Weights of a small mixture-of-experts language model, trained from scratch on English Wikipedia: 24 experts in each of 14 layers, 8869 steps.
Below are experts of layer 5 (counted from 0) of a mixture-of-experts language model. Rows are named router (the router's row for the expert), down (a neuron's output weights, with its number) and show model dimensions 240-287. Each number is 128 + 32 x the weight over its row's rms, rounded and kept within 0 to 255. Numbers have three digits each.
After each expert's rows: "raises" lists some tokens whose logits its average output raises strongly, later layers aside. This comes from a sample of Wikipedia text that the model never trained on.

# expert 1
router:120009070144188117160101132125126074135146169115157094120067211117124131149022132124103127153133156070149161084131148105147149115100108170160190
down0:142102187125132111144151126153112095188131127185117126085158106189106158133127108165125104150143141143175209097133167119085105136152181197181115
down1:152201131153148118128145139135095097140178110143079166201124165156140144048086157130151133063103139139110142165142178099107145110151102113101169
down2:089094186179093161102107108159106104032113106131133154175195097089099151112166156127154118143159115160181103094157095109104166104115166112126123
down3:148102148112127099121111204141093092103114058182048146145121090108125198130076198104116179147145060155150111153144121158099147114138121155136128
down4:154108134158076131135142161117122188082117067176099148093119117131112103158150184079147090130138109114099145165140149146049157136089113163102164
down5:098113171098176188129124139144131119103096180093127121131145139140083156139110134081153175148119114096125101067116153044155143143158185128101142
down6:143150157174099043172165099170107129161108106097142111171197165116158142113125050090081103141093093060172133130134142131105185123133166130106141
down7:098082121117141181133097133158176123138103138066174138110127181097188062152122159144150153125084201119134127119153115137138111128140135095107127
down8:191158086174138146104134131204229148145123103144127140176081167134102100101088067098067110145122083132180114148168129176043182145143095106095144
down9:182139117085134045162141133085086115103148187096107113163117172109156197121107190175156112113103154144136134130151127170198097109155073134104129
down10:092075101150172108143113108155132100089110110168181133085120094112131143124068145077205124167123106160095140125168096080181126127173087168166116
down11:094207189126134078119132151142096158099152187071153164241118148122157065126165096082155164122140145127131127143135133127130115108106218122101145
down12:099136147128139103090085133163140079163141084097104182102127185149187138096107124174163106178163130088117095078120154080134128085085111129161099
down13:110089135101139124120117142119118096116169132101185157093075161104171144106138042195140158165121100157129148143088134085117132146142121153154083
down14:131158110112104206161098141194122069159183109176104058098130131137118167115117105076214162192140103168139119128171104141107157110133144127121140
down15:105149127134098114116127098114202127095179127157068137158074100151158159131125150157109137150119055127082147156199164189114118119112104159139153
down16:127063161124151163127153176150093107170102143089171126129103130161130127135182094134117120141133173162135013136126131107093075153088144152166166
down17:120107124121140113146119138076066131073140170112157058082097133129133101192190125155139171108142185135100140127083113138146127164094126150133153
down18:145141150130130128162126141084123162138116075185048174172169145108108136105139186088107031102165142134070143148084142116183099092115125152107140
down19:123109075109112156124218101073158134148138087121102086106155069143173152164107152084092125131146058148157122066117199102056102048101085129138159
down20:138110141110135152187108121121129138192161045065141167064136107123122161174134161092202197138190134129076101147124182130101117130134109141151132
down21:096149109156133116138129133118097126183109160172121169141113140170153114122090039151110146107126133111152121233083181161186108161137078155120128
down22:183127123153136076145092165115078164197147123122092145119146140133103092163156171173162147099138049104185146209109133101105191158145094152093104
down23:130082118091092217060124090143147141147144130125192055149140101126129070140150180142116128102145149110094098045107072074161107091111136098107119
down24:088138144146156129122113097114159092112164187103200145139115120126165168097124142172128108141140125150181111112193133052176124119154154175125118
down25:111136151144125118161110129110106128128139110152054159106143173143099145124124093213138143101155147123151170162121160146122146157148125144126156
down26:068059161132155142096156114115178163124106110059155101170159183147105106068156132166168153162107155109105079108116166099111105178053120111110079
down27:095116173076143156096211127092178115123163126092121144115090085144195112132140132117105121106191112145101128130158094098200093115111131126120132
down28:111069106189102095146141149122071146092150069116131060127038126122121114144102112170067066097143110105116151138109140162133087137157113161099176
down29:069122142144051159174150090119131063172097141160097094137112103109090129135095118156136092102138133094102156112076099118109147122141216068142137
down30:126064116136150140114082168146148065058150146092206124109091142130107126140111112114129105116128193053140152076155187118076144078119102141168139
raises: ",", " and", " (", " in"

# expert 19
router:151163138159101091137150172130150091190152136128142106162124233117117105144076213106124099099159034111150126102137101138143122157176102158190134
down0:154107114125052201142118141131149098141113119132173146145126123173139143137173153146118136185130147139135130119139115129119139098068181117114042
down1:064108142176073088093153192074148091127125118098041125108092129147163092119156059136084139089103100148102065130105146105123189153115162115068142
down2:087132131186092199132078162110129092184157130226136044102080089166118125119116144076192156132090169129101127096118101128122147161138071096149145
down3:082104103134141126129089114155101137135185144118112090134119108106109149153129118163147167105105099092198198101140169107134152161141105068131119
down4:144140112170102062142109106151125142087119133117105103143174118142112156194176131035160137110108084095129135143140073117220114146133124090143124
down5:131169125094168051084107084186110149109120142116136067143153096112173134053179140119076131114145185114122098238116142148101079128160200118197134
down6:112109109122119102048141100114132158102099173101125097199126103099149166141116198221153078114121167091160165149091130211132107132159184153181157
down7:125144092123109142076117165157089146074100135180114135140238178105129219109165152158132167121118133109128120146092127065125116158135142119177090
down8:101164062116105068089167209125128149102144115078161134059086149043154115144145076123134114139123061174146082091104096118121132153129146129117170
down9:104092147138142144139147127083168126099119141134212133100074082049131153130140095183065139205152187122093136096109172157107135159150150120119136
down10:128123121169099148115092140166114053181093101160135198112161092121121085093139133038118160131158110183132082125148139074070085127130141048086120
down11:071167107152107120159104079096127158107169092136152126138159130113084168149119148103097142198091088153152189127074131089102144106102111058123114
down12:099106142125147119149152169096083138136158099176177131108135106130142093119128183175116170124102079145087143208171133145139159089132108187057091
down13:088173139157070059117175147116169115139131121122117149106149119194128089115105130115110145142118156106151126103183087191123098121105153169131161
down14:109122103151110129106084077150149095181184093115108116136090123134094184069117146157115166092143176100099118114174135108128140141171078094095122
down15:161151119119106147092095114091124093122124128117104186072077045149084116190119134139085119132153123072136134145149112138129171127077127113061111
down16:099118118071105052135139102117109135148102099111170176176109154119142082094113166196133101130136061160147130169141139214172096108145130163144120
down17:106082122118165125203100195078152138193134131132109117094033111196098158136137144190110140120149137112131097166082121143065211132156114206117065
down18:102113101168167136108148128102154146100141163138118139138123121093100116146130156155116096115033087108148117162165162116175066158137134147088155
down19:093123112162063107152130154157141155149107143156175176124146155142115086113138138110097084122135102174112091135106139169143101140085065161143079
down20:155091107130130095156120112103087105120119058170111094113084128040094099156098091177140163075174205094099176138108111210046084159172130127067104
down21:181112103143147161112158116147126223091131149193148082186135180120135157113132108035092136155116083137101142130095121158205081123055119121170152
down22:078133179144142144164158148155113152096175157128118110145082099097077198125084104094120125216138206117133095147123094168096142178173095119078051
down23:152067130086117085172121144078084163168182148094166102141154178174149115102156142141111114172127124125103133122162161112114099126107135132152129
down24:146127096048102069177131084100138093159130148083166078068125133140131113087202124161151101117141069067140197155143168135140096149138079151106055
down25:173161138159108128100170179128126153046147190113121092169148119145160184163147181147111054101085049177137114113083126130101121126148127125130157
down26:128108131047141082120093118139116160123107136227146068108129168093120137109152165078130180150071198133103065139120146084154124153115107169097115
down27:164169158097107121094122145119183056088151109127131115079148137136151176102126172140162118097091103171152116135094099118127145199062195127133161
down28:121127064166150129161135164072140133186180151130162148154107139134109158126139123126120144120152138097116099073118121195148146094143039148132155
down29:086165128157116078150175109123137146127028129104136120118096087144172061152160143100152109187086162138141131116134123124146091204133192241113141
down30:233115134117127040084214126126121100168122099159133150210157151168126072137162112134194188109129158132093027079147088074081110148086075141059118
raises: ",", " of", ".", " in", " and", ".\n\n"

# expert 17
router:142204205132195095137107122135102076155160233162140119111194187075075155127110132125144159102140125093158188128113122133179145179143095125110081
down0:101121141075105118150196136162068167095093111121133154119130073077102060123108120108112110121172105174106180133165113160098139154087150125116113
down1:140129105111118064228145115080091089144123168162149107160126090092137164149142119120159126152118107160143085104084094114165119102165184111145126
down2:131139155143087068135135171106152133063120154186129138161136128078096096116062152129131072180105135107129154159153146133173097177175130144183119
down3:118148136186132118087130064173186106128145159120094143173148153158152126134087124096169109106103103075127115117145119128096145136183162167132127
down4:160111137157095082155151085126145132166080144092142126120146111099111149109125069173149120182097096133149080105122108172139177166145195085255172
down5:181146137184072117151135099123083174119083178086059125105121106146146169123177127109112107083124128119129131100103075115147075100117103127120113
down6:114121126143079119192134097110156110170192118071115109133130112166076125099163108126165170102126152164065089111125137146084109085110121131163149
down7:106169089128174107082138124154148085093114183145096150171104128134131068090094113097147120059122113134123126134143113152103114153139132148121104
down8:122100188135118121079106203125105080077074106116135165126163119065113171084105057152081166106115101172177114114113121059159135170091103099155177
down9:139116093132096155101118164128157107084148076157179099174093127121123138150164175124155185103181146153056075097118165127103072139173135161076101
down10:142139126109090085123114071167088212168129144057151143103115106140130165138188100165123133099059163192166091147109091151073115140150111117163191
down11:094160163153117093224177112130119103151082166163064138092078101141098131091175120123189158197131176112123077101116127138144070084112153097174130
down12:126181134136160128159124073158112157153122128159132148086138158193124147116115115110105148161057177108195093103097116153160143132123107088138147
down13:182166073095166145119154106131142149044122149172097113099127170152137115137062156088116054165120101105138153149138148105099141112162097135078153
down14:158098170185137124153158104088184124171129201161065160133174118157115131166126146086062081183177169129107114131153162158128151183110103148111147
down15:142103080079130097205068128095121138128178175164122090185129160123132093132164165125220093124160082081131177131152193176114136122191098193127083
down16:113168168142135138177097140102214183119168150144057114118179153117120141135125116085131072155154138144136202140140127135164090142126138110083108
down17:161164173083116164171151139192168168124163182110180165142094143133070091159089163129103076134082113125071044109163158070152075188174055108139079
down18:096145132144081126081172095131137109153183113053186150096127098152145130180072137144113173090158156155030098118153152136094128108099147096163135
down19:158168106107084179159123098103146161030134149148111113120172080174091110198136150124121120099130079122085086125138083089138153130081173147178162
down20:092104131077136106136152161093178115111091137095090140166078183126093044168144140141051130136157169188093148114153104210122142091144195082110060
down21:098133138081113189070180113100116151117133088069134144180075138094099109121112119151149071098169158117081134149136111084099115121191051111125160
down22:151109098149113196091125134113126110147139116120123114199114132111162116112136099077087112142104154076190135125011120130119122175110153073116164
down23:119108150114168154146169149130102159119141139141096127156163112152116124154125163120133168071179143205116126112142181071125133099109127087121092
down24:106149096118073178072112114136138106113120145057110092212064090117176087152160115089150110064177139129031103173149160161075125115162136138137154
down25:151085134060139187085191063141155112096109147152127139143130107206156127116135136123143151121095147130112124073154090160102157137125084105140087
down26:088140132102137147118117158112121092090097168091048101229081143111111083130160158134104149109175135179085112126161126173111113145148163087081140
down27:166182166179095100132114135116112163099161104146189150124171150179170142100094159127146162117160152079115170102095171154127080152117071099124131
down28:156173111089159150143124134159127154108132116113118114161063154093135150122073107050077105102114152127125141122110159188098111088133126087106069
down29:163132124148097139179170118128147142150147143131172106121094148145107125154152165125136169067163105181091109115086135099152110121147108140175146
down30:059095092103115149147076126168138165121151135213136147159133108187140124119148146105146096123028093126116073147141105110112064172144097132124177
raises: " by", " to", " the"

# expert 5
router:147036174140174161097165131092148117117128099135099117138116121155170100122169053179149162140156145087115173105123121161106090072161221099113166
down0:065125127149174140116117169151153198055154163100143093165124157137124104204112067134107129096108140158137091125160108204131053124133152124151104
down1:142076154091169139128100168038154122164071137076110086091120142151113054095131119137109141093105123077130167121136107221148096119087123137127143
down2:165077182137164197058141135115145156144139142141135118149161188063139073068116173093183143138157126173087093077084081139162107085124081139170138
down3:131117180089138116161113093107124154173064107132103094046150088162140194132132084158153168151129113142098138112159146085154109157102130181166145
down4:116153182168158122107133198119148092184144094136110067152120180108121137107106100093108102140107166115150102110130105157145080128169108115104087
down5:104124109142136125077133122140057147149135141153143096139088131152137119131121124137166097115189096144157130164148145041172212115074109137134108
down6:105099156143103119125155108082145123104067129139134122109116158133134129115143111131058172121127102145101142085092149149038076138121181172099069
down7:105155076141107183050104115059096110185145118127142144114137075129104057120116092142132068140142100136122158123173134109121118119142105089109094
down8:141152158119073125101124110171066114179118087147134143107119141097147157122122151157120085141139092090147126141118118000131181143157137151135113
down9:094167139149097090152117116126154110168099097100090096109120144170094140096163094166141099127175131146103133112181125159155087117101068123111154
down10:113102157124167166125115199173119077124141089181121114115118149094143104104117166071176134151100151151176143115166065130133125087136135099154110
down11:083128137096093134072121078114030137102122114149116121161152099066099103153220129154159100185110144122133134121123095098107130111143173149123205
down12:122092096114199189148157149128161098174106159119159106166117142115152112111156135155089101119170063134113121162115093088091144134146165125116136
down13:177141152142172094081141135107103144156130112084209164189188096134148091122107085199169061120172139084102112131089107164116154078100175095121134
down14:138155153113126127134140061166144072169079232123126065125150106100132125141148126136129076157150159149123119129102099134114161101168067133151099
down15:122128121147065140144148120106175136075155120158134053131135114126141143097188145163144143134137040187099108137176112095117152118114191093161173
down16:162103115108106149144119070152102136195111099141180147110140120067101103095035116111149140163186155124148134169138071139174156153089111128127115
down17:137096133123183135124107134128090142107148115106121113146155144138146124128093174037147113121098185159148132134061108176104159130136122110125073
down18:075171067078105100126089099131163092118108136181190139101100119173063118085097054094155152108134136117132133134176159162189104084116142118090154
down19:121151174126143109113190179140142151146108159159153156159087104103116159132087142129149157182125145158094049174114127154153127074130076168185106
down20:132098190150102164123138179114129127122113099128132147138142144076169095130175171173139130133130142159130082105119082108096150131133134109171091
down21:080074151137151207104126135164163187136086104142166155101180110131129140083157107109156141131156150145092161186134116135141033137119079144186156
down22:129063092105154149099095092114145161116142063138122156082114141112097187136129091146090110108143129113123162156157088070161179138094190122083112
down23:145112110155155142120172111094149139086128145114105086128104057090075122187158117104121085185158111181143101144106181165138125126101124186137106
down24:124151168152073144156125157146131151103150119158109109150148160162159077155129155146117108094133134121164099067099142017120067150151161088122191
down25:135101148120095136143168153135162090113113074138101129138118094143061049124128138108112169075124165126107106111102126151096088214088119092123150
down26:088083167143097125165159132108144162120150073105081135134091142133143109120159161112139140192112199120138133110044085165127113211099130119130104
down27:062181151111097164176129159126182187093165154163105188131141103136095096147122097125084165173116142168140112166147164154115101124087124134152142
down28:109134127108080055094115165155169103163143115092182149088120102090113127158129085149122172152179124166160162106145071065128100096077134131084114
down29:088091130127174131162106165084107067194098141137119122123157131094095124157114123163144163141098193178075167126161101176126155096099089148134149
down30:137144121084084081144117121170124110138143146147115146174123102126134168134143215129172108129158099115162167099111070096102179109069119128099121
raises: "6", "7", "5", "8", "4", "9"

# expert 7
router:185167095095125114104103123098163165129131127190093139114167148083159106151122065169097067119126138173134112089106157119133124129068143135050101
down0:132120049186067134099110174149186139090113137108187134177151104128071121133056123095065137101145116109071115093112148107100166100143173145139136
down1:206132113132128119155100140111146100178080137157105130116147177115130154126096106133107084161153164089243135074139111121180112139102131108119157
down2:082075212103133164121134198114170174143138145131121138141085057159084146106082127104143089186139168135128099125163194137159185098164187116174134
down3:156122108099178082155066123117079113129128190080120106089116159109130104143112121096133190093100107110158156122072083120155111162133117099081083
down4:153140150143103099113120167095159145123200149093190109161182077145121194070139113133092151133099140132078124072087166120121157179130093162091202
down5:182153105093089130129166129151146152107062197118143111069097131131184158120151055089162164105151129145119110144122120117127141164176157121114156
down6:144112114129143065169084132127150078139125176128109069085141102074145077189120096116076135062155081198122176090122111188133117126131110126083101
down7:137093156119166125173127090143104135128157159159157150079120127148092152145099111184107166064132054107117116109109135126166102144110143188129164
down8:182153153166076160114111126191114129116158121118169161176111098117093113131130082153108140162143101124191141107121087207115154151100118173160110
down9:144107112147127131134087158169160163133145136165184157127178094128141094120132132094158131168128088187105135111130087123073082073107104170139116
down10:064162129143103115120158121146156102127121114155160122062123082112104190108091169144108149063157103108189092127165127153084111107104052127093081
down11:125122163069156135125148072104143082110098137086115089128104130077112135087127126244110085076134145117174123108177113114117127138101117145142127
down12:132133064119145094128059160129112165119134125170144116146144157124124037173101072135185168157161138160134125064089110095156156062115120146109164
down13:135140147143105102158130096161119162088034124094178148096120120144114124123151115133155183061077060128102148132166088086101091116125129166157151
down14:119097137123093120093126102159183111121106068163129196145111164130096141175114177179065160160112142134118110125138112153180176105149187231133141
down15:160123186127171140118206135102100122108166106070070137121114171128148160061149181151062133095114170087175152152145127109122126193191184084152117
down16:108114137118121085135125151164141097134108151105186148082154128173163132110124113111120162176128102129132142121151091115069121131117122175136134
down17:125119181136142132130164174035142142161126177103087165106061171134148150130124150114075151175153137090145103158143124119130142207145160076161115
down18:151134081175063110109120156119143093203140112153090125081095095170129173074138045098129057136120161158150166172167128228185123103170125092128131
down19:181142144128118151101097186124062078170139168179164153143075150124114129071175123118068074137150111102145102143175111150134132154130108132157135
down20:090128121132141140126119176151117122137125105088117131196073108094130128178152155129101081135126184086101119093098116170143199183132105145132098
down21:100105124120092139128166167136124090121129140132102053122134119103184110129149080167096140117129099161160105116169135085089110096091136151131139
down22:172082105100108111130162132169140170098121169149130092139106086092158087111125111165139134084129121132096145133170103150122080176085096105085136
down23:138136103157055082146184129121129140171110099133134109075120145156093135106156128103123061101142188100189106133124130126125096139135120101115165
down24:170111125118105161082113146139174091076145163136062069196144112116130135101138166116115117122146212147108112109107162113110112146129233109159157
down25:095114097114101160132125170055121076131103116086099160120115124144113136127123168133112115089092156094171134143115071187126078140153137103102029
down26:092120068181079136141129165156122130158176151128198180096171061176164102155129141101167163204129096141124116125083106142097083110080078159165147
down27:144170091142109127115155144179199076122123114155059073095156128145121153099096101161059082101139100165191102088189145143139117112106127139107126
down28:146112151145156125122126068091060107120084157107176106047131088108091119110163110132179135099091070120173122110180139115113113126113063158116073
down29:092073146132132108132123104130177140110200128123177167104086096119130149075085156188097151077161110075151100154151150163145152131098110136128108
down30:179150128088082139147112127151166137121110105180091142152170114137097133145110129087056170125102097117144077132122104119158098103136171126119146
raises: "-", " ", "|", " |", "A", "==="

# expert 11
router:082071155148137184100128114124067054144093106108116036204107140115079072133122142157093126119109165132127084134128121147058142135107137142119118
down0:109117140100075085140138164169084082144149119117124138101165117149109165149162147113101139132124097165112141059157095107105119079186134141134070
down1:090141131079117144143130159135140101141138124109156175162096149152171140148113161076116107158155136108098083137135109171061079091102127115103149
down2:117091158111140151134159142176174147170161088099069119203140074106132171122094148135181136206108101162135170129119078187109127147189155119173165
down3:146117064137092088160137151104147120149109130213148173152127155110141093130139145116123107131100198113119123145168119087112108134140085133049129
down4:170105130167144131109172149151123102125179121154110155089109159128147172140141178097127166142155096186136125088109157097076099148129124128092134
down5:138115110114095118113159077149157109066109125082112233154149100137131109190149179152137125089189136168130134196153106141056116159077159135054112
down6:151124086159128126131093089130151098157141137151211080123097149133143160100064159092110154120136172090162119121155067140078161145163094214162098
down7:156109086161138115120159111082122081128145137129221117139162127121078148127177104141083165085178137175163127143142153135074155140081071168128111
down8:168170108091089165166111152117141130126174134140108146105114099133154139174122142115178178143197138123101132155137092106196107061147166104092121
down9:133193098104111130127133149107167166097121094164175123151127092147154109132083132118166113131106143104122069139127124124136117111141147106128122
down10:096111146123125130082096066128092175087141089077152170120144083123140183138144048094129096183121121153114139097121137124128100091103145073077119
down11:107185130121096169116153115136095112083121089113136109126168105087173200099111191104096147172171144196123066151116139057112092111122159082096104
down12:075153116078132119080088131094142109084140150107139144206100091081167102165157163144096107138147132125105109104154113172147146117063125130128067
down13:100106149127104063175179096114110098111114167126061061111134173161127127090141116090167134122141135119132122154122148087134145112155128152180100
down14:092133091132150132086120051094103141087074112114166114095184188188077151128085093111169179192114174077127118183172131061158137135187168148150159
down15:091147163177105132147105149135170129120149132048151173097156169114085187121148110176122072169061046111167149115127101157136181090137156131125129
down16:117140137103139146131122139097088165103126134089077074110125107106133115142048171187120122137139195168065087112161166187144156158102151174136140
down17:191109104163093146122083104112121121116213133086116108102145156139116201152089123138101149120153149054142150110075114130191057125160122100148127
down18:096139100155208116123106115124132107126172090117073081090146145136146141151118186105078135110115159153071151184070121067084117188151070117128128
down19:090168160052162157082115092130120135154089156136138132184115106141116144105083147119150159114182150152153116150161136116133184102118092174144135
down20:134133186086179135160078119123073105146138145145157116074127158124165142143157146157070151179162127140113133111145136145108109135187171128142178
down21:095135127155120146119151180157136195119130140115135088079060195130087115149124156108105112150075084147132150130134142119216161107158162152154142
down22:051119125166130162066096183118146104077171183102134159184134130086146151102156135107125148168103100139110068206107133104165165048209124133239087
down23:131148166124175127117108112155083087158138175106109122116094193130090139109123099135113096108140150148114126172140112146151135113125134210162166
down24:170135108166145156157121116100116126166172069171089193153193165168085168121164119092118114088076093114164189146078141179160092118193112120112147
down25:086120140129115157171063093102098139093102112108125119129155129154117128117090214091107068152096194149109101171169168142077118138140114104048116
down26:127071128209147146093133162102118132159084111114100097122148137125111110121116135169131151105098128107119088081106108022058096143077165087089136
down27:147187130142189121134050076142055140108114136110179053134147136082099119173165144052161128189152168102114184163145133097167170179122093094109162
down28:156166161127107129132045116141126204067103182203203138143092143130101108129165104084205138151119120096111107132143137175200130121176111163147104
down29:126143105099141143133112131143142163102184098194109102174195093136110159100184150082144092113135160099134072147170176209070148135073168128086079
down30:064151110110100107076185102144163135107137138079057128102133125142183141095184159145187155121116155160133122139111109123132116111104119102122070
raises: ",", "s", " and", " on"

# expert 0
router:173107137122091111120117164116131120180093128141058141112121176109171105118165059078131139154136122105124109145102162092068130122135175116102119
down0:112178139131117141139150129097155079146138052159098156130107152138151150154108098145097160106132117129155150164155115178072059134154076079164202
down1:121116150161121150129192148119135087110083070148162109159074090119157087157146135243109118108128125121163103181134073171105087140121129139151124
down2:169153105184107179193132136124101141175159137180095091135146092153103073132138139098165121127155148179090155205081137117098173140158132130126120
down3:121118067129153155126151217140190095051109144150181110182099096109109159126135125060110134157134107162108062072109168068109141132085128079142055
down4:123103140158092183038094084164153156154104101088106165126167138080101150146142121101133133181142150087106144149175178050133109168040103145118139
down5:148132101113124072122101089135121133134136105121104102143175057106115077139170064073139111119151099154109166120160142115126102179116196112109155
down6:120122120161093083081083144103120099145105139125077121118054152121145122119104176073129087151152096128088149178136139138124171177125152164082107
down7:073143155157117132099095140091161155102134166122165118082076089125167138112121098133167164127157130182113133074131093104114151185135132147081059
down8:156081174082177157120110119067112209178163123136103132170175124127112128099105141110075214128064050091160139112129103134120137197082084091086127
down9:109142050111121126133113126149175078128121139175135115123095188126147121167076101083068129084130192110144128145115128149127108114102106113155185
down10:158119224129132093104154081211115163082114118152124167118103148064128184079136140151163152162126085138200169148088077104127103188126157149147149
down11:125149109160131073125100240133221122136082133149107127078146103112163104137108108024165122128114144114107137135105184168126164144136126161166090
down12:205174134131142139142125104088118197101124149107129075099117066173147120081158119086123146180161116203055117156119172124171150122082172120155068
down13:140076131136089124089216167169139117124122115156130133108139084158100148145106111084072159120118136135138077102107151104103130105160087152151122
down14:113148136152117142119197196124110101102144154123114117095105110062105107067075107133096090078113120153156116137088136120107095116107119122167100
down15:141144072099131071127164145163129117095117135129190169105068094131176174153119146072181165155131113054146142105088159106097116160139113097115072
down16:120095180123109146103126091106108145179131071153080145140132175147198087083170125110139193108153108129089107138131090077121099183129097105135115
down17:097110129116093162136145139179201138143105121148136152081160103098161055128144144140152109104164094097173114133111141156123115178116170086178094
down18:125175096101095166128146109094120079111134051143098148107092151154088090156158126097119112098121117106112139118157093166140136100117122127113135
down19:171197194064115140117152177164131125132153064135186183156096113133142168112125100084029177111094117161087159161165135082108111106112103120090173
down20:156150139107162184107140121124173119155084101160102152128166156074136122173083091109141175119117162097130130098185130111161111120186115105140185
down21:136101170097121178183138160148138199171145183154142126125140132140164149141156150124105143157186153154111076114140135103141134134118162221142129
down22:095131115139105100084139150176132121144046158134120152138159126127144085143105162084126162130092188096095126113113166158101151112155150177150085
down23:136076127124093102101129136124178109121154057085126135145139206121132204064176126089120099114149097141150150101091109137149085097133190123106150
down24:072117125128130143111138222126163138116126094078207150133055095131103120126174155079114133098152136125090128133115157116083122160119113165139023
down25:169101185167179100116184096153113115089116167096184139128160147111162170104123139137125131121144103145150066166136156071129099137153137078134149
down26:135090122111158158093129088094120127121171132139084114125201187136097129132156095207121150164163072137110148099139122090096149093134146105106195
down27:109082116098141171120129097174111127125119077150072174119113147142069102154122111132070156131123113078111162110120077113123114156150085128164163
down28:156159190123056144126104065161069122122159132159081096054117098126171146076098113229116186127111100147136127117150088168130077117140110144095174
down29:113141159152145154136087072084161112075141126096098193178111146102115158095126144123060120131148118140081116126126131094124158115144150106134118
down30:132108148107125182077155151134132180171160087195102107091123196139162141086171064086111199146151152148104118090130110088116148175156104125161132
raises: " ", "s", ",", ".", "/A"

# expert 20
router:125071126135065151140131149166105167140121136102160197081121154106072108098156099157116146091119144153125133080116108168094159109083118139083108
down0:142132109102041115114086121156150057146149128149095092072143104153144142130120136104130097069162155069131122126148175100100105115098154118124149
down1:130178171126143079110120167134128127156198159131158129115080118092133191146157111206144119123182143163129127127107111068116183103102081112100136
down2:130110167127093159110107127172174146098142118139080082159131132199152175099127098147188072169140108146122125079104147130115157185121090108152194
down3:111123146176133183160098124117157105078143129103114158134152131058111135108136111078176119140095102120101152133133115125159140169118165154055103
down4:086096160115119122110096139126138128150168128100130137125116114000110159102161142172112177156112170053093227133104148155151110150160166120114158
down5:064136114103123188121106127149157164130151127106118146138134163125121141130136148108189101130140149117106148173091114122102176202085096058139121
down6:094134140151147120094192097128130139197130142141084172150108107102109132135099148106133118082116082125112133118042106124129132108115135148074110
down7:112127075144164129147122131114134134177185139156106159148111195072106153137103136235125141099134117162142183128109138155158080078176145172121119
down8:085139104184080112130131133080145105162115112116067123169127108168150083184120123095121101097068134062081174080109132180161161171157147086157158
down9:154102153115185134161164144179109119130162088141133171194162069070126124093116149079170082160173171105140166096094146143132066186147098069098116
down10:164054131156055108145124160126111165062148162155145140159102102059083104127150118110134115174150137142137108045162111067119136137156117225148095
down11:212150152163143090091125097150124149163088179118146194110089128132155087157131111147057136154161059120119153116090121118174092107139161202098178
down12:093133127125110108074137120094121168132190148144105125139120152108107132149086166121110128139115185125126121129173141084042157175102092118122174
down13:112104159193164171107139127156107153191150047156102136164073133099129195179099137116100115060129088143188155120148097125163096127153144121157152
down14:145137223110109143078087099161071167080120134165141085178129186115104117126118118098135145094119109108091180147101038165163152148141145080153191
down15:136169195140146115176092153125104119123131196126112141128150161144168100173108113132131134073154159128129189139094105120181108157117080144143138
down16:145156144152113094108186106145182140141125161116157166118107103120082090182099053090151139149172120144130114083098123109091129142086165162104123
down17:138150143115131140128045163138117184112180139113158129131058098185125153132068141188106175160111113130074110127079085127157168120104116113087152
down18:065103155074091136122085137182097126091166104157137160074108107070100178118111103095177094126144177150072078100148129130095164235122096136128081
down19:110166150147096153094094111150171061100108103144164130067165111165141139112139126161123183129178144170105137108100104144145149158150130132109094
down20:134125142154126083178149115167153135151090149127084126131183087179121167103118115170152127132121142122120166165128154073136109080100137107136116
down21:111105121164117121144121066129092131160148152111077107149109119065179157193123166157092090177098097101134130083119147131191112054172114208209054
down22:150148115117125169143110111174138138131142095127108119175042147171084169109117128094112141119125061092097105160126181037185108132135212157101148
down23:134122135109101161142140108107129076072120148119101151201146117107095170093138159146165077098094131166144109151119192000129119134110082185086088
down24:114150196166126177134143173180122141109119127166144145155158114100113066076093105096179108123130224133086111127098163112129104212086112101101130
down25:090096136122136078119143156119097219092116144164119111115120133117128072130130085131110204096097133114127140078157065178095086200085114122122142
down26:151114178076108163097123145133109174144089129090190142136175193125126111045167107109109103101142160103110140109114091048115103112084188161127162
down27:172104130070121188136133128102138197124095103138124043142131143180127088109097114099110105087139116146135153163151150190122110179124166125191069
down28:132173036150129173132088070112124105153130091141084111170180148114153162080145104091173106123155071191121064151122234136099133179116167164155120
down29:130096161100155133137104125161135119152163164124132160151087112089117140116123090153037146134175149126132145108144128136142132144112095122122112
down30:093097108109134147122142106141110131149095165134083173136138111050135096109172109155117108164148190160126100140135104121160130102130160152216129
raises: ",", " ", " (", " of"